From a checkpoint of a small mixture-of-experts model trained on Wikipedia: 32.3M parameters, 367M tokens.
Below are experts of layer 11 (counted from 0) of a mixture-of-experts language model. Rows are named down (a neuron's output weights, with its number) and show model dimensions 0-127. Each number is 500 + 25 x the weight over its row's rms, rounded and kept within 0 to 999. Numbers have three digits each.
Before each expert's rows: "comes before" lists some tokens at least twice as common just after its tokens as in all text. This comes from a sample of Wikipedia text that the model never trained on. Tokens count by the router's weight.

# expert 15
comes before: ")", " |", ".", "–", "}", "°"
down4:475478477510493481504517524478495508489511527503504570496495496457490468500487453513513482544458496500520483503494513490517514475499493499455496491474467497470499462491500545497417519461507468493484490501462547525471494491473498526471470501479544460509530503562497522451508487503538508526475448500478523471518492454490465499490488514502515457520495531489494502541488496521503477462489

# expert 36
comes before: " |", "-", ":", "s", " of", " /"
down2:489525508515495475552493521465514499476521502510541464432486453508531485456512483461520499521460462460464513541510490483555510457519508520538456462472538474449513473520507532467500528528474500470467498488535492535540482537492501522493475527515547481479470505476493530491497491527496482505489509461505510494521526503526520515523498510538521518499529527494519503502502503497519501510490

# expert 19
comes before: "\n", " ", "-", "|", " 0", " 1"
down4:519497517496519484521467499491531497536501532497457540426511496496525498486475503529466508467494553532462482471460534530555491513483530470452493480453486495517539524513490481497484515453517506498498485481503531503532486468451500518507542477500506508503480508513514511500526544522499502504467501559504516483550507510487496489524563474542530501508482528514536518509510531490492501493515

# expert 34
comes before: " the", " a", " States", " New", " C", " L"
down2:503492553516504500509470531501522527503503500520496508476448518493491530507479491517468516507502518524491523468468488474544490513464514522500507503449508459466503545539518489488538543524500476546468453486516464508506528502518499513456485519522507490520506534513528511543577482534475482515525477529497502530521533483492535526526462489512498455467498513451505466504525488523509540510505

# expert 35
comes before: " of", ".", ",", " in", " and", " to"
down2:547472487501498505519496489514553470493508487511445489580518534498529505495483478516500485558499508472516484459480484512498524504505497481509514489519507499488530471528519489494535522553526456527461467524511477500495470505497494526458438506474501481508521489517466504502496508539473471501510474520462449469501471493505507491462491477471485509477548509476482440524507495503529476491457

# expert 24
comes before: " the", " to", " by", " in", " a", " as"
down2:502535481507542498457490537511495497502492494547482538446470522525528497504537499499502446486491473446493471522477451483520520532506494493509494549436488518479533488524485513491506459443483455496485522485519540482511493481525468492458493524492516510482475506514527477490469424469500490498506490526506488470459525516486513518509491505492476520505489507484463517505518497531505515450481

# expert 12
comes before: " |", ")", " (", ".", "″", "}"
down2:474484416491490552496504536488514468514490515497450523563502467485523438478496485477503483516492524487492470511541472465495470536546475510444465507487464459508490501501501500487493504508486488482521509522491483488480526497478505501501476493498517448503505498501499520521502472524471462520486550513469507504489477492537476532545477516493490497460508495501529491519495450533513459531524

# expert 30
comes before: " the", " a", " his", " be", " its", " their"
down2:462542465509507503520452540504527491499467539510498521497504465495510523513513479489495538526504479473507501467498511547482490562498457482496493487551524484499519485498519525493529469531529521492485505524506524500506516475508445500508492469463483482479497544472517500546478491430479505500528439503481515515473473528509521502515478486481497530472521509477500482484535566476537504526526

# expert 3
comes before: ",", " (", "'s", " was", " K", " is"
down2:510473513490513472538510474507471482506497510518510489519514505568492479479480484506499468481520495508475537562499501476492475445467501522497491500477493493449512532487499466469510523491453467489508582512527520484527524470507480479503469509534478473510469482495499538493489516481482472507555508453461455514525534490519537499472551504508467542497525537488527507511507497486491491486522

# expert 1
comes before: ",", ".", "–", " of", "th", " to"
down0:501487525488499495496506503453516526523477566526495513420494479490483444547482540522451496498478482502501528453493484499519500516513497477511510502493463493492483490482505531480455507518520513496496480499490498499503480473502480536508506481540498514501510467429506566458483514466474502529511498518530511500546518493496479504460526511495499474447461481504466501490503504515501550506547